Experts of a small language model.
Experts: 64 experts in each of 14 layers, 32 SwiGLU neurons an expert, a softmax router.
Below are experts of layer 6 (counted from 0) of a mixture-of-experts language model. Rows are named router (the router's row for the expert), gate (a neuron's input weights, with its number), up (a neuron's input weights, with its number), down (a neuron's output weights, with its number) and show model dimensions 0-191. Each number is 500 + 25 x the weight over its row's rms, rounded and kept within 0 to 999. Numbers have three digits each.
Before each expert's rows: "gets" lists some tokens that make up at least twice as much of what it gets as of all text. This comes from a sample of Wikipedia text that the model never trained on. Tokens count by the router's weight.

# expert 19
gets: "\n", " |", " (", " \"", " ", "=="
router:522532512467523568490486501524530531464525489458472483483453462494453537491509558492533452527559494499502498506480459500496537469452469446481522481486476515488511507511470508492469493479507496509435491525489498515491473480459518458510509509534509490526521499478465519499512465504502489528468500508493481486467512477477540532482472473498514500525521507482538441518498527500499510519461520507535513529490520479519507482518501484497505505549468476474519479516458492476530517523451510541487466524477510463459503476484498519505527506473494511507487492504495513523546533468513502469
gate8:513459514521523494543523472529484477478556497513504498461478468469530492476451508526515510474522486500532485486479487530508522518520495481499509490518515494539503510488481528508469518488532476539441513514496488484474476487510524533503440526527532522505487504495483490489469487513441501490532479492478550481482482483513471501480436506501484503525489511500498521494467444452525508509495522510509489505493493524528537499556494515511480541515533512487505518530505525546484491545470515469527520509483492465474564507489478531449475512477498487523505446494474528462479521461465545476
up8:516524492476487508550521494496466497512532479503502478469487469478537506509545569514511519504517461500518516486538490466494495516458469532508484488540501485501499546445512503539473476493517472471504514489534527528510481538474470518510526514519530525571534504504512500513507521535472515532504508526522530520530499540528519506504495522503527527514510472494527536492480466488527548490459492501503511469508499517532516504479470504532510520518532457551490504487539492539511503478536551528493510493485439494483521529495548506480542500518463459523526499504498512516457476526476522469
down8:469519491492483534540477508525485473484475501510517507495496534528527484453524479521499457504491490498475514496534491451489547464475534468466516491453480497502512433539464474481525503487477521518547484471506468491484521508490453489513499508480482502497507502508511499514473457521516497493488519478455482507449502524458509479524487525508518496495477467507516509494522521531478440499504502534497480484556462494438449558521473484441478534480492489506521492514542479492477531483526484497520495479500526496485515472554453507509515510524511487525553531526488491524514515519515488462

# expert 4
gets: ".", "–", " 2", " 1", " 6", " 0"
router:499501476491504501481522487489483522486504508454429481523508487506520523526488520466467512512473534488506484472506504532525463489480437512493487484528457516514519504496494471477459495452471501495550493494483504495500474501528553505516477534475515533509477529481456507508503485504549451505505499525511520530543498549508505517521478457535473501454519516537492517510502500521493486492471502483505531568462507480529509496537493480531512492485490511524539493472554524507521485501512510541524544515525526520481467531529483538509525478506518431491555495488486488526556516513518507482
gate0:494478509482513502533520475497514539515494494488517452507542519481500550499510505472516517461453514492504458519524489500520470503497463527515501517505460486494526492467459473497459468465525538456525495488499459495475521481530525487506478486497542467522470486510484467514519496503490487522521546515524499463519446502488494517518508499513492526514524493539495505479495502482520512469504500484529466516510498503526487464481526454469530499525524551591566480477513525519494452516515517456516521527498503468499495501433485528428515529523509516492481509470500511484547499496525493497
up0:490515457508533456485504517526476482507556504462514512509451500508497514506482457488528494477528516535531525492468510546503525462493495464489470447456468502530491486481452534493500513543535523477498506443508548504505491490488464486483525505543513511515501517514522500502521497481485533522539501523518476493496512530498501488501502468483470519498484489446526495485502508520525474483522446535531523519477506445509518496531517542442535492509479493476492510523482530530475481491459493542479526433481501506499512472529492480470494497459488521537487462516477479492504469490484493446
down0:494513522503504472490532521507517495502486522512500519514536489468479481496512520554514523451473511503485490517529510514510458517516468521507501549485467529440516516491504495491493528534476472460557493455513495487479493511517517516458510515480502484485500540489527539492518497499514512501488530513573502501530543452530518443497498550451474525518527498504519499468545484532444501494471513526475483464487499477480495528513480477470498479482511481508485510473480522551524466481494494447521540523499471474488468500494505528491498506547449472512531522504514507487506514427534490509

# expert 48
gets: " and", " of", " in", " by", " to", " from"
router:492495528516459526503498508523497486507483468504513481475535489556537519489517484472499511508554446486506497482490488516472518455519485520496535489494504504475506515491510490512500495500477480458463462525490476507497507526535508532506498460458492438516452514493517510496497468495488540549477499507543472537461455519503509442476469486511457484493525506532539472539475566491502458501504488467494493468509507475509503488529507512519477496485471491473499499491471454467534513530534533554456446495489472491494478473526473485466460498529475541532516515501529478483510521498523485492
gate8:471517486489477493514519521510472477496488533502477457507503518537511447464485482526538538470547490499517498470500527516482546520485544487478489468487482465535493475458499481436486500515516525537534422528500507498497500500514514513458500513481525464456516489490524498512549518505517506553541521514496471506481530479490502511497493448527471508547555461476547529489472512504506485526483499464480512490509549488544520496496475500508502498521535510478524466467481492499494480507515523486471515489499449488437498498495501517516534484511474500522506473504485536497482471451524474487
up8:559564502513493518468475486470525507540518495508529508497483470512516433496507494486485478510485525473496480476493463489499488500517474525509480500482494476499534517513530483535474479504469492508503533514501474522545521519512506485501466508499482523493442486501503509535495504530527528493516550505482505504464495552462477438529488534469539531493514466561493459506517521519483485483490466498533486465512458489508457519516484489470463502502459475516470498418535524485480497524509510502570506488525491490530490464473496510501477508497530493482508474492485517482536545455507501511
down8:503507511522521507546487512478483495527497478487500503512490491488554505474505524480542514479504475519543506517492539497473500495471498448493452548510520483531500520504462513477494495512472507477477528494477515482461480487473487516455492472519538481504495496517482507476568480496463447493512530557507471492521466455533458537483560498496502493527490489470480510468473570484500511496471526484510458470478539498519489511475517527468548506480542470500487487534521477510493500468502510486432523466474493524525479490478497537497534473516462514507517475491521539511488482509476541495

# expert 3
gets: ".", ")", "el", "a", "i", "th"
router:513462501533482507451450508474519519513516481494489479489530475499498530539446467527476493499453468501503513529482480495469493498498478505511496518505569501479498482561495444489515525491473478522513535527555511486545539534499516494517559505533542502463512506468533511484515521470513514506490506469497491479471530461473506505507533551469539483507524524463490532497496515488458502499479497503530494490483487525473493537450491493508505491494489496528484475531520497491512504481525522449524501509520485491503492524538465506539489458514544551503495468515473535535467534477519529497
gate0:490464504496518497541466508474484519469459534479498502487525523521530484509496472421508510492461530484507515525537475491500475524527540511521493530515509451527491470564483475471501485531539509480528480509466513486532505508563502478515505521490517520454527540493511463513537508467528470450478526504479498508487518452545477500465508501479498466499543505473483496492494483501474485542492439507525482544519511448504498506505471515505503510482473561522512527495513512482473562475489491522477545505473490520528519494487499483460526500497514517497499524519535519500517524468511482498
up0:523496497476465491531537470513468493466513454512461454495445504486510486484457508515520493510540513523478508491502545489443516529514534479472484466500533539472522473473559499491502500506510465475493530505452509543493510486472470489521498469529474503484498475552466481498520495498478525500521481528461533496522498474458528529513499501562465493523485515540526521539499525511517529494529509511510519467496507516512508463515526480475501545511525494495491481535495490531470496465513491496497479514483539443524499492522540557532474538463463509537504480523496501494512504500505529461
down0:501474491511541509500506537484488461496496536467499487522498497499512485526487475477484513522495499506528506573484456498508461569496520507513523502514469491495457506485499491498475505503507482484495503448515472511542486490516520560538487473528524515489488515509433506494509512490489493526493474517526501503472505474537536492516497476533524514518508536467505537497536518503435558569534463493500528532518526484524487492502480514531506556512549522480497501519521477494512524518501455518488491481525499503497533531543491438502522482451509470511508495494524439475484497526508472525

# expert 12
gets: ".", ").", ")", "\".", ".\"", " He"
router:508524549515515531473510526448532481485516469542503509473514540448484506517505490503503502501521558485507504517491478510459493508547516508504513518545528501493513503472504516477527495508503472446509501496475484525504514517510493537523495519526523475510467510469538503468504454472459507528478547480468457517478536473481520482473477528525485484538523477513525513518499523465458464481481554513544510493527483484528458532479465508498479477484530465501474493503510513493520546505459516498526492457475524517521532540464485517528518474481495463502458521481478506492426515515476500500
gate0:505550544508498487526536530493497501482530509504515486492488518480542529521476481514485453496468499505454474458504506527516497513519466468521483469492509514449488498508480500475491462502500452528512494525526487502516535540537497495482527524495506520441500539494580511496511510501499518517514533517534535510504498533521494475531480533496513550538528480550536502484506533489489509502475502556488486494518471481475525459529491458497479489498505483526512516502542551535496497511509491543496536528477476531489481486448510474512510478503497510490461515464502510511462489437442496516
up0:491493486515502495521523488486495458505468492516503493501461524522491511486517494494519489496469541472470517498483534505484486531520490453494501498508494502469514539533502493476504493520528494514482484500527456487516520499473454477500459540496503508514469536530518507471500522485475498568523485528539513470516541486469482539530486508502496505536517491512492511490537465483516485528507481500512519499482477490507497517501479485445509490458469512480521509448494482521497480517487484478494529514466460537533485563424522435532480500527474582458500491502526541462470462539477521468
down0:523512483559504517512519496534512471492447475544483543531482544499465507496502514492511523525481503502459483494437499515467506538491497506511487494514500511475511489491489559478516525520519517522473465540499528545518487512499492469524512488585485473544470535522512507489499478474507485479497524483539508463488516548513462496507472512497518472510470482475490460516507544506484508509503500495504494468546505445501499455476516493478525503532481508479494492477489511531493482511500470483434491498481493492517466530491496494541520508443536522485519460440504540515533472501495537513

# expert 24
gets: "\n", " \"", "==", " 0", " used", "°"
router:496489476466482450461509509488478511486531478498478446520477511521453438489537499485488492504511527510505518536512488468491521497504443485511513449491460515490520510542460514465493498472472495518483508479515490505480523492489455480517470548517451487499504502500516496481490485477485435506474470515500496547494468494487499552495475493520486483506515550518517489506517534490507461489475494520540513554502499506484489468536488520494435513496429499516516482462466520504529511526472469483510530496503493544460496534478506517485550486537501495462537481500518471500544496524520470499
gate0:487463456458505443564463505504537487507489512495549485481528510480478458464481492525457508494486523504519533527493496488510468527469511500561503452463499467476501499466514527482505458508489451514483456483502542482470523526493472500478510489451501463460503510493513471528507487505466461525494494510480511494477458445464506520537503492518488512517502533494530515464491495504502526490502496494491512503512492532489493531447467470483465492500447499535500514497489489497468474550535479515454492531510478487488489499506507469519531535511523522550476522510516527549485479476486509483
up0:514483518491480497473491515537461480483519496495476540512507529539465545486510526507515499493478467449522490460508468521524517491503474506513494587471504487523475505529521555484508490505507537479492520537494479547512502470502504461519493482547466514522526475474475491503484505499503532472517501530508525474510529483557469486491513469502496490448535441524498506521526504490536488519513496521502488525534477469502505503467538542496543510515514524492513509496469539500466493499467498468465465469486528529546493515494504521513510487522495477481514471518527435468512526541457525533
down0:493514542487484477541452488507514465484539494497464516476491509547414520518522533535515504449505545518524466526501518515503512505534479479522506547494501456515537504536514493513521530477528486502537521501485499488499523467478500533452504484487462512490525492525514441536493513481495512459502484459510499519511513481529527468485470532506505520453510492518534484523561501451506521558502495505480509479512484521506490478469501505502512506490476545527521510489506497479508503552458509495484516472515526502512514526473528469496462517470527494529498455503509474528499505534527456533

# expert 5
gets: ".", " to", " on", " not", "ing", " out"
router:513496483526485489507542512509479472504490497540505561541519472523517446508530517479527504526560508491466530532513507482502540475525495555514522494463456521487500505479458493488491547523523472512475486472499500541493480485462465515494464492508488506533511444505479515521492494507471523516526464525479493520473466488488503482495503490502478486469479511488535437522483473510569521476479512519489540476489507497493482438527476546486494507502486487450541498518451505520501487540489486489510472488501480510477502516502534483452535523518446524482522509469479531503521481525483479524
gate0:500520428525529490485534521496484460503573498479565486526541479502498443515506512533509507450536465515484488501531516497555506510523520530523488495533446494554540500512517510528464509530519475479511517449519536489546485531483489483556526501481439497526477489482554514495481474475493516482563514475523502528490495511511502496538504519507475524438514483503510498491504505476525486508505502532496508505478507493493496452504515516522485470499513499489534521494491494532484496530471510445517499494512508504527491477465494492489501516487500488526468503467478525519479477504460521523
up0:534499535466539498509512516497533489478477512516520530518523473525498498455527506552468517459462521463496440541483531519555491480507510524504493482526488503545495465511493499439450473513502488507513516501480489498487488510515456495518485526499515487504484526500447503492469492470504430511513488506517515467485550493495507443504457489440512544516505501498474493542506492529517474516491487507485463513481507506506471520473464513519499468491495484501502508505472555485462455515496510466485524507500476488545480480482521511485495492496458466494441479534517561500511527497479490469
down0:523532462456482495535523515470521551484466481522500465464508499503504535517509512469508518516508472501510536502506483485461479512477527540549490491494540531477496554518481523493502557532450528497534485505523517500486523504480509540507554495500498486498510522529439528467534470470511490561496511501500476547517539478528497514505509490502465453483496526518498520514518565481484509499481515514495532480494450536512486507512481491467516487498497494542464487495518475503547469493494460494429505495468441514457492514498485528465519477515519490507532509503490486497506483487488524493

# expert 7
gets: ".", ")", "–", " ", ").", "s"
router:520508549475506502459517520498525499460534529488497503526527530481485479488511463477529474523541535490495506496497488523492495495514538483512537506509484531490515506509485527498494540487491495520456467525490487511509467451463547507461459499518450510499511515555516516498454462498514476527487496456510483512488478501525506503507515477523489488473534496445511467529538525499489437477514511452513504460495488517522468484483526500535571479528506499472480500524498507457488443480469505534523470497511507477482485522495476529492499531516457548517451516483535484452536506478514496483
gate0:516536505482530503520518484473503460482551524464509482533520512492481530502479476473511490464514531512549536519477545512507506495510493486526473452471493493483484501488530500476513503480504478492530474533520484503489495503510490536460470480500490538469476512526475520510546515512498472496532480473503573514440470506519482504488477510478474492423519495484473489499512505501500459497506471442471506556474498498544492501471486500529497533456546491484516509525518513509481421485501538509524463479479523517547535541498501511511505524527517516499513527489465485516518477521498518543
up0:507515506498482495502499500511485508523451476492527486496468519559473495468532510530494518500479456525460465511472472503508510497473498511466544512542463454518539505459504508466455476504484513506514513509523511480486482488478485516492466508525533464507497509425513521468475462525498526523467519524440484527557532483531489464516508515536477505551461486493547518500504484462502497504485481516502477493487507518521565493536511485461479491554507529530496492508502494458521554525509510496461527513512484491490505488558515501473489475471499494464490501500523525498483545497475521475
down0:486483530469482538483491504486521504463468504457482486498537515511475475495473509452484451511491531489475485534520481570471547502497480509492545467491511527479509520497471485477497450508502456489503504466480523493505511524519453495521478524516493498467456502500548536477527474561501479487555496513488486511481456503459480510504497521490509469530506532497480483475496537495460486475464565505521495551511515534502536482532510437532514503506497484499527524486497458532542489539474464469484523490491465518451480512486475520487488495490501509498500522499472477510492529475483483515

# expert 51
gets: " of", " in", " to", " and", "|", " for"
router:516495471502528479505535496505469498460518501461481502519506506507499473500509475457519498499518517475523512534492454490507502496479508541518491543529464500491478514522484525477488573502496482462473451512464507538498481529511463471548475504546447513504493511479518531472494488543495479522483446468529489512480497482493501504471495468489461484477542489478461506533514530533502510483495527489492534487498479507532491515531454536518505485527494484484516487540463463439537502553522504499492551480438444494527489499513488476492535460489488505507493536530491523458478508513513480503
gate0:509462499519480546516471481486538497492480502498513500475505483510515509528500495503506487515467505516499536555541492490496460526500513511521471464480487494536513504462555542535501507507470510521450513509533535539474515501463535493524515478472566523481510487478511492536520487509509510494477462506509555485476534512486509543517450512506525516518490527500493504502565521501553512513537519524511490514450551475422516494494469497477512508524467480552533508484520489478491493478481470473457516521482487493494499487485472475533512470527534450459496519510490515484465502501475527496
up0:512487474471502443460506498515451459499515541469491508478426533509439503520462481507479546482486475490512478494477491473521471536513486533488528499564507500455473530528499491486484498501514523472556534444492441487497484527516491449495524518507428466491566493482488457516491509506504516491485469478493482524516504496500480475452514507495464536536488474505469501531490474490480502458477519468458483504509502511502498499494513514521515526496517474515485482447499498511495499479514508504514517480512503480497504466475539482498493491466512519503528463533496510461520513472504526479
down0:460498516467456500509536443478491496507534478494481499490540546472506517551492512532517507487518484462506505441513492527527483558454547482480494544518511498486521497479474509463533520494510490474534520453530447474499545509480496532515539527536500533496552498489483538485492504530489524481536517503474494509495503500511508474463446475533467554508509518484500486533520517498501500499510506480512496490453519544530517496419482543522510474516490543483494491506509518491485468515538479470476524514505470517496517487536532502503509487462498526505485499510501489508492515493545506518

# expert 9
gets: ".", ")", "y", "a", "i", "z"
router:531468456515473532502483542465512497520490503510529521504476499537481515468530506530531536501511452506488510480478458489469463456556471495553491502523513498520505513510529483554515507527473496443500486538518489511500476504500537537504531435510481507457456483452485500474493503484510529486489541500428481471512474480501513491505521503498482481536487473510518548504507510503464495503546512527489535461470478512506482521464492504508504472496570486505498484526543499486489535445500513459484510479487528491535511497496489518536487508489496481494498498527470464502486513506450511481
gate0:516506450527478533512506488508490520496513469479507525540516516440471492530480508536486508505486496490497487510499452513529510565500510503518542497474531507516462470523533518508525496481506472462493517536482549481476527526438503461463499474482490467525510497540572524505501490509478494539488462489515503489487499551517530523493488501456475508468484492501515452522497478478513519528462529528457469520498499487528517484487498481524541505468459490509513543510534499535460482520451490501519501526511490496518532461490534505492502496483539503551518458498464516480525511542507476486
up0:519515477550518504499501463476500502524470527501503530510502524503507498468472545533489471482506513471475486492509484493476484521502489466454508518491483493515509518502552527490535500494518487524503517523490506506499490537482542539474479471484483500484482508509549550493492541501501520514506486514459568497477525482534501499555478508475485560543477511506531493499569507520496494501541482468495492499512507481509494499499473511466503478487470490501459469450498489489515435475450528513509515463518472477469540513553519446552523510514477480461534500470464535464474512513520506502
down0:492491506503502478525530551518473504498437461483488504522500505521477510509485546534510531508499466507477515446468534498530475465543461511509501525473545509515514518499489523545529510518486485480463505505511474495499520465488518462493522508484522530488541480477505487529457504488510498510479498499523535497507552552512507492522502461488518514480508512501450490494503493495490512531485498470506464472483529478507502523472515531532516477517497538488461425521481467494478469477464470476461500550437533516504523531526476526500524463495499495498488472511527563465500458529516482474

# expert 57
gets: " and", " of", " was", " to", " in", " by"
router:473536485488470511470469486541497496498493485478510476509502507492539491498549451472517486494515495516484504523497485499525529510479484483497533500499424487457479510480466486556537455504525533505476478499507482520478486467506500512521454493489485477495440507527528513514490466516522527560485467452482511502486499518502519507528475480517465481476537496578560481507470513501472528502464478505527530568478492485484499525538466547488500477499486499491502491455465505488508493537498511543491487514506496554503489480499512504482520492461505541527525517490495504519558494502510467485
gate0:533476459469511522482499500523517521550498472498508503490503517539514471486485468505501528446482515471457464513475503510509491498492476509497502462501481519514530501480509462495524490508477472461515457518495498519504508553493509470556515476479505494477474516510488497563435502515543486488522467475531504519521490470493529485469462499499518493502525534521465470505501534555513517554477485496472497524533493510447522481501509538445504533530481482505487517511468489470524519525512504463451504484497528497468466482451532480475497475490469517566488513542509472512508452495511510506
up0:519508497517495531494522492517539517523476458487487505548431497541488541508521479491475477512497517450510482497505469494494515472465497480508504514529520509491516456536481485538503465509542469526526523482495496532478521487521475475511520516468462502507476497511481466485470539463513490504514491512552510549493542479497478517549481497479485521463518537519541467464463538511523541475502490515506515500494475477484512474541507520509537454479491483481493500535514462477456509510461509524519477471525560474477485492497512482526519478486521520523477509505505459502516455454545509549
down0:488509481474513509504512512486494521499483490498506492475496518471511438488468482483551484459487520535516487528525504531513492512490511513503473464518467510507503518546514503491521506512480469465460480520485523464488533480472494539532472486491540499512508528494519559527487481518490534495547561465460487466504515500500542465468484484536489463509508520530513474509527470513529480486476522546533499494516432521516491579492440516511480523509478469502525485507518507522564527499508509508480502492504457532524530507482486520466448518478467549492506503498514525518513519509481528478

# expert 8
gets: ".", ")", ").", " He", "\".", " he"
router:496493505453535531476508503490533502481493493521524481479531524481482460503518492522529489515540483497512494524487457503483516504526503517471509510513538526497508491476501534483483458496535551452502509509473478492476526443511487506516513525527548527522495528462508515476542454493509543529471554470477501526514527468466520478444502520502481502504505485555484491500515523471484525482510511551499497456497488516528481553454519522527471496466478489444469500504541530481531525490475538488506467452503515493508543495473484499506492492464476449506467524489459502503465485511486499467
gate0:518480519482491506451482445515514516488520525506469488533511507537500501474523497530446499499490475509476471473520497490521499523488501475479494522517491555494436472476533491528495486522545489506491502516517488500526560526515484497512532527523515520462506573487507507495505524455480500524488500484492531508521460509501487509467509541510505496506511494484424483506476515449546505522522511513499496474510547492434513494477484469482516548515521522485522508568489505492479490509497531473518470515509502478504533488498456476491454520470469458507502506480491483537481553529498544526
up0:502477516489495509510485517514520468473483505532482540480533507485495559546513476513497526494496456486493496519505503474478462511491483471464540490522482483500482461490466548505468483496496516523514511485490496452529515488537509457436518517511487488514496504501538523512483439499556505468515503494521516477504502447540503505516521499536456504495475527514505466520505513520498494517481500483544535485493513471510496519522483492531532471504487503515496514482493460506480492533485438450476562514549550536529458499497525539494526472499488551476472551493524474542485477493494525479
down0:470503499482503512461463504494502465507480453497472499520492535500490513509495498507492520491507488452496455528483525518500517509449448497518501472498471484496518515478492543498528455492539474522520498522526494496507543488523505528550538482519541493547465471459520534499465539539547531513508545449503539482525505498510485478505515484504490469480496548461446539513523504530491541488486492472525463516491505542534545499486464503477500509482460497492496454476494466532514497507501505467491474487533524484508541544535501496479522499506512471472499457519516510494550487543522501493

# expert 49
gets: " in", " of", " was", " and", " to", " for"
router:472448460504500511528493508518464496494471505507507500525528482487471517492477488489518496509500534532513468529508463517504555491484503480470483494498479503496513522506472504458470439502492512535474500506476500503470483491478447501462494538534505557513522527464503506463496460525552510503484472493497507499478476485493548536485453480513522498467514497495459491507495536522495554487470539548492504554495483533541466529487475489522471479540442501466518483512457484461529492497482463514489553481530483512481480521494511535512491511465513486484447518511463523511501519523465498513
gate8:479461482522488516483500512504471500472485526562521478533522505517488508442476435498483475501497537517511467517487523516539492566484505482522521478487522519494482497556475506502489464497546494516467502502498471472480462485525530547487508500490499504497507513484510469506486500513531538542520528493443486538483519497553521513505468474500505498435501464467450491501497480482503505514506532516522509522473525505514515515508481446503542482516503537501511468474478538488513464513471488538495518528557441505512487471499516500493472510501475484509532508491492531445498476469461517522
up8:520476509502492507499502507523440504511512494489496502466479515528475485526507522520513512479546482507450518492497500517463515545536492432532503484477513512510518507539510510464547509533515521530502490475553481530491502520498474513497505459504503456534477498516479468473482509522504518490500470505557500507515520530498485456516494492476498474486475494508507477490481489475492465516451518522492499504495494490505456478515511466475528487503510510510460469479441509498497507500525526471508417466565513547448491463560490532509467480531477555514498518497531474503480499472474469530
down8:470483515501510468509478484515515481513512501524506522483489532499482504477501462516479470544551514509549476511531530462485510503510492524527474485510530566505492512453538524539495526466487502478473483510440553496538493510487483504508502494477515491497503514502528530485483485543514493514499502483465529512513485511490481523450481464517512466494499495460543459494547539494453519513491494486514530502543497538536511519505505538528489495482480518496500484495481558476554570502493500508536509514499484497461492515468505522512517487504469420523469527498459541482520499459510508493

# expert 40
gets: ",", " |", ";", ")", ":", "),"
router:516494473462498500493487495483502523487448483487507520487492480490479425486499514523514472502548515504488535494546523511519499456501516502483509462490506487464536544452489497491446463513478514492474483489500510515468458484472502549520488559527477500503503544461497534510492498509533540485482516491444522490491492518499541456482545495510488511551496490524509462549513531512521466458494554516498485511480501508528513492483473486498495491482489558490504502527472481476489518529490538518529546539495492473520541535492528537505518518522462480513461490479492531482514496537498543495
gate0:475491479482534498500444498447540513550506459483487504493511491487499466508526507492481551523529532517509494478526516510553499472498548497507512500489483489490452456528478516530483459500498478511506502470544497487495500481525482526543499488479496499527486521493486515511559506474540474493517519505545490484543514507445481550505492467510517529529512508502488519497466523502545491478496490501503511500462510536521520518511496474463500478500496483497462533543516502591492497483486523493494518535531507449504525507483525522506543526513508540506451504481508502551469450541490497511
up0:515469475486486509472509471543491500477521526500507547519504518513471504506485500555486486493490483490528503493550515495461466493484533490484479556549489524542535516491493472499514505516522510498499496475461483505503503505472523482520491461500466522506510492507535483487489480539540532487541502469474478495497560525537484483520496498478530456460505509498523528458484498540538467487521489526510495480502520445508460514526512551478488505537489529514511496448530477450462462475539522513541557516532531504521501472517517500545523509498522454515542485534509489508505549496512515513
down0:487521529465511482531486502500478549529481517515485502489525477468468507499467481516464539458522500471443501509538498490551507477463524477476497545520493533511483458485421454512514498491487519489481462484470497539486470494527474477492516506483502482543516467456454495473478479497499501486489561501555504455492541517504494484475501471480448520485487498511467494483496469484503474503484542512505502511521527515512485516540479504491518496515472497487480481518473471508419479493511517533511519498512510445515478475480481494509513461483497514489476529485490504507511479548459540503

# expert 50
gets: " in", " of", " was", " to", " |", " is"
router:524504485510540528521519533445526501508493502483513528519514467512452500510499519489506505494499520528476505520471498503504485491530491539493482527495483509490505444465489479516478477508499483501505492524461520466486479471512508539562516527544532516495547521468494511465490482498532530503474529467475504490464487521500501537479473532540530502537448540514481485497481516540530528463510448525471477515478492477534474518496501494497458426496504473519511474523480446469509463503472447486494555486486530472565488522510487514526499486478494499505464523495468523521499528530516486505
gate8:520482484500513517450521515477516470493476508508519450515486468491489464522472502460502498420479501541532501482470478489510483499489511477519469509551491514503483505472488438493508498517468485502488476502499524508465510480506514476515491467531477495473469532480529501509484482480513483458524498479482511492484489502470496505453547522512538510511519495508468512512451515501501472511518489518454503523482522486497453511528461503531489554491490506522493498512521488495481492493517497446523498492412488510512541503435470447485511452483496523549528514496520461500471486508525564483
up8:506465515526468505510558528486506530477488501493530439517496485564458425488513497465472489528470496539505520473516553494512498496514520461519502515466500508470526501462530485451498514466493484494510482465498526497460522488485502485489544482538517523488483489509532488514475481481506508528480504528488515524514511495490481535519497536508522519525513512505506442498449505492537496508513459504465515498520505468498523457490468462486468507483501495518452514514477516480509487520458486494535489460458522445498508500478512480440496475561503505516511532531492491546480492532507473478
down8:516464491505536479494486475494481527537492508489549513474483464477477509465492517529542472529468505496515517509536461478454567485511505494479485497525475463462541510473517514504501465492454502534472510498467534485487485503510502463545463514517418549511504503476514531483496471506505499478472470525532495466508480522499480536487524455506517524488530506516471539518558482524483501508500500499512506497511465476496481505547488494522535507573525496491492511487523470466506496481461507529471523489493535534515530501529486517465526504486515507467517486493519514524471477520516438488

# expert 59
gets: " of", " |", "|", " was", " in", " by"
router:481510529521523568487508480493523506492538532483460510528502483541533493515454479498469518502544494518476501515501506462521475512530529518446548493472541494517477455528522481470501471485485503484509516511498502507519450481478472485528495494485529518505504528502477529503523490500494511506472544480474453543500489484459538478437486551527480477510480526481520515509481526478476453479535500482487508500496473487487493456513441500528495519469491507450525497516538467484504513508545529552516474514488497439524507501480494458495476482506468534510505511453494499492486529500528520478
gate8:507421514530475518442466524467477468528524525487504527500485513507497553499483483530469476509496436516509448477524498540496501465491468470462482486545491506496488492532444538495450484522505498523507468500576504500503523523510490480470510511505522478487487481519497515505516477510482470487507496513535466502490460480511486486504439483495521519546513463495494479489498520491535503500528533498450519523524528520533530465512473478514493510485532521488464474484504472530523522488503481507494465488461509483488451556505514490513482517485520508504507517480533513492503496508479502570
up8:475468486533491553475491522477464502473488539439497496512500481511554513495518525506481458495467486463486510496516515559477487512520462537487511512464514493457473475463509483534518487516493524513484475468529527490479548476510472499484553545533515496483487544524524515525509459547481521486501481502483496489519445499515486479480490474510476480493487455491528483492509572509478488500511498458472490501493519497515494543487499511509479539483525473462526490518472478506496560493509521560496459472482505520546466484502466472508514481516551477483495516514521478523501521482523506487
down8:510493491505501539484461516531451496542543497503481504470481550524500515509494510489477482513453541444490484497484512512522473500508498522485542484520502486477498504490499441524508508508487473502522479506484496498526484511483483490544476536497481473527546509486476544503455523502448483537480472485552470516484521520526463515471509492507466465514509533527472563509483457505489537511494506477505505484543548499472501540510530517512552470518496471496491475498561496513465486474531502492481527481497482497482487472512463512479492497486467463452494486510514478493568482531524533518

# expert 37
gets: ",", " January", " November", " May", " March", " October"
router:508455453483473480468487492527472478492531521502521481547492493482485460458444488500519529505496539528519497519526493523501474501527491471463486481503452511481528559501466498467485509523478514511473475520523488530522479534477483537553481508568495482536499505504550500493457467510508484483542451514465488473498525537518515539503509477504475498482526495476521480492505463517487486487439516499443499504493481510490472493479488532503517499517478522503544482489527503516498487494485510448500535481491470516517505511457444477497529493547515499530475553468521519480529484490502521492
gate0:470460504524526496490461515523505502501497514520475536486517487522481427543469503476491445515510511525474477500499512514491482519484468502474517476486535504498489499521480453491497507485498496538450556514485477518493501531512510486464453482513507518446532503496510498486465513479495503476445482513515509522549531495533500542530469504524494545522497523519462485500469495512528488518485487506509538533503477511488497550493457541505523514490459492541485552511448518466487522496505524477494565474477518512477501511489551487493470522496478467470552499508466517491540494476453507499
up0:441513485486484490461494512470488481519462455517476478524471508491503484501497476499482489497504517516535505516476511491532500491502463481509511494506479503506464454526471491489470515545492532519509496476529518485520499540520483448516496489523555517454508449471487510534494558473527491494484483524480501523542493480481471505501459493486485527481487509509491504553502556531500528494504502478501504523493512541504467493486489494508519518515481536481545494498504439523504459512512478540503501483547462467478484503508524557484454439478518534450501517528453506483540473463497454500
down0:487548586487553512502513499482516515474512530490491496474467499482515479536547499522498531501501534507526524516531510462520507493517466496542543485508498490479515505500481489489494458491505517500529548498500498520508511479498521518547489475546522497545517489509512499479514536489489521468519506502495533452506517489531496477494526510448451519504461503512547501470465498491508489467465495494515471469438489514480478474477506483495476477505529508535468500516500485449533466453526491499546512465494549527511510494520498480506514496430494471528528473522474510556498521507457504513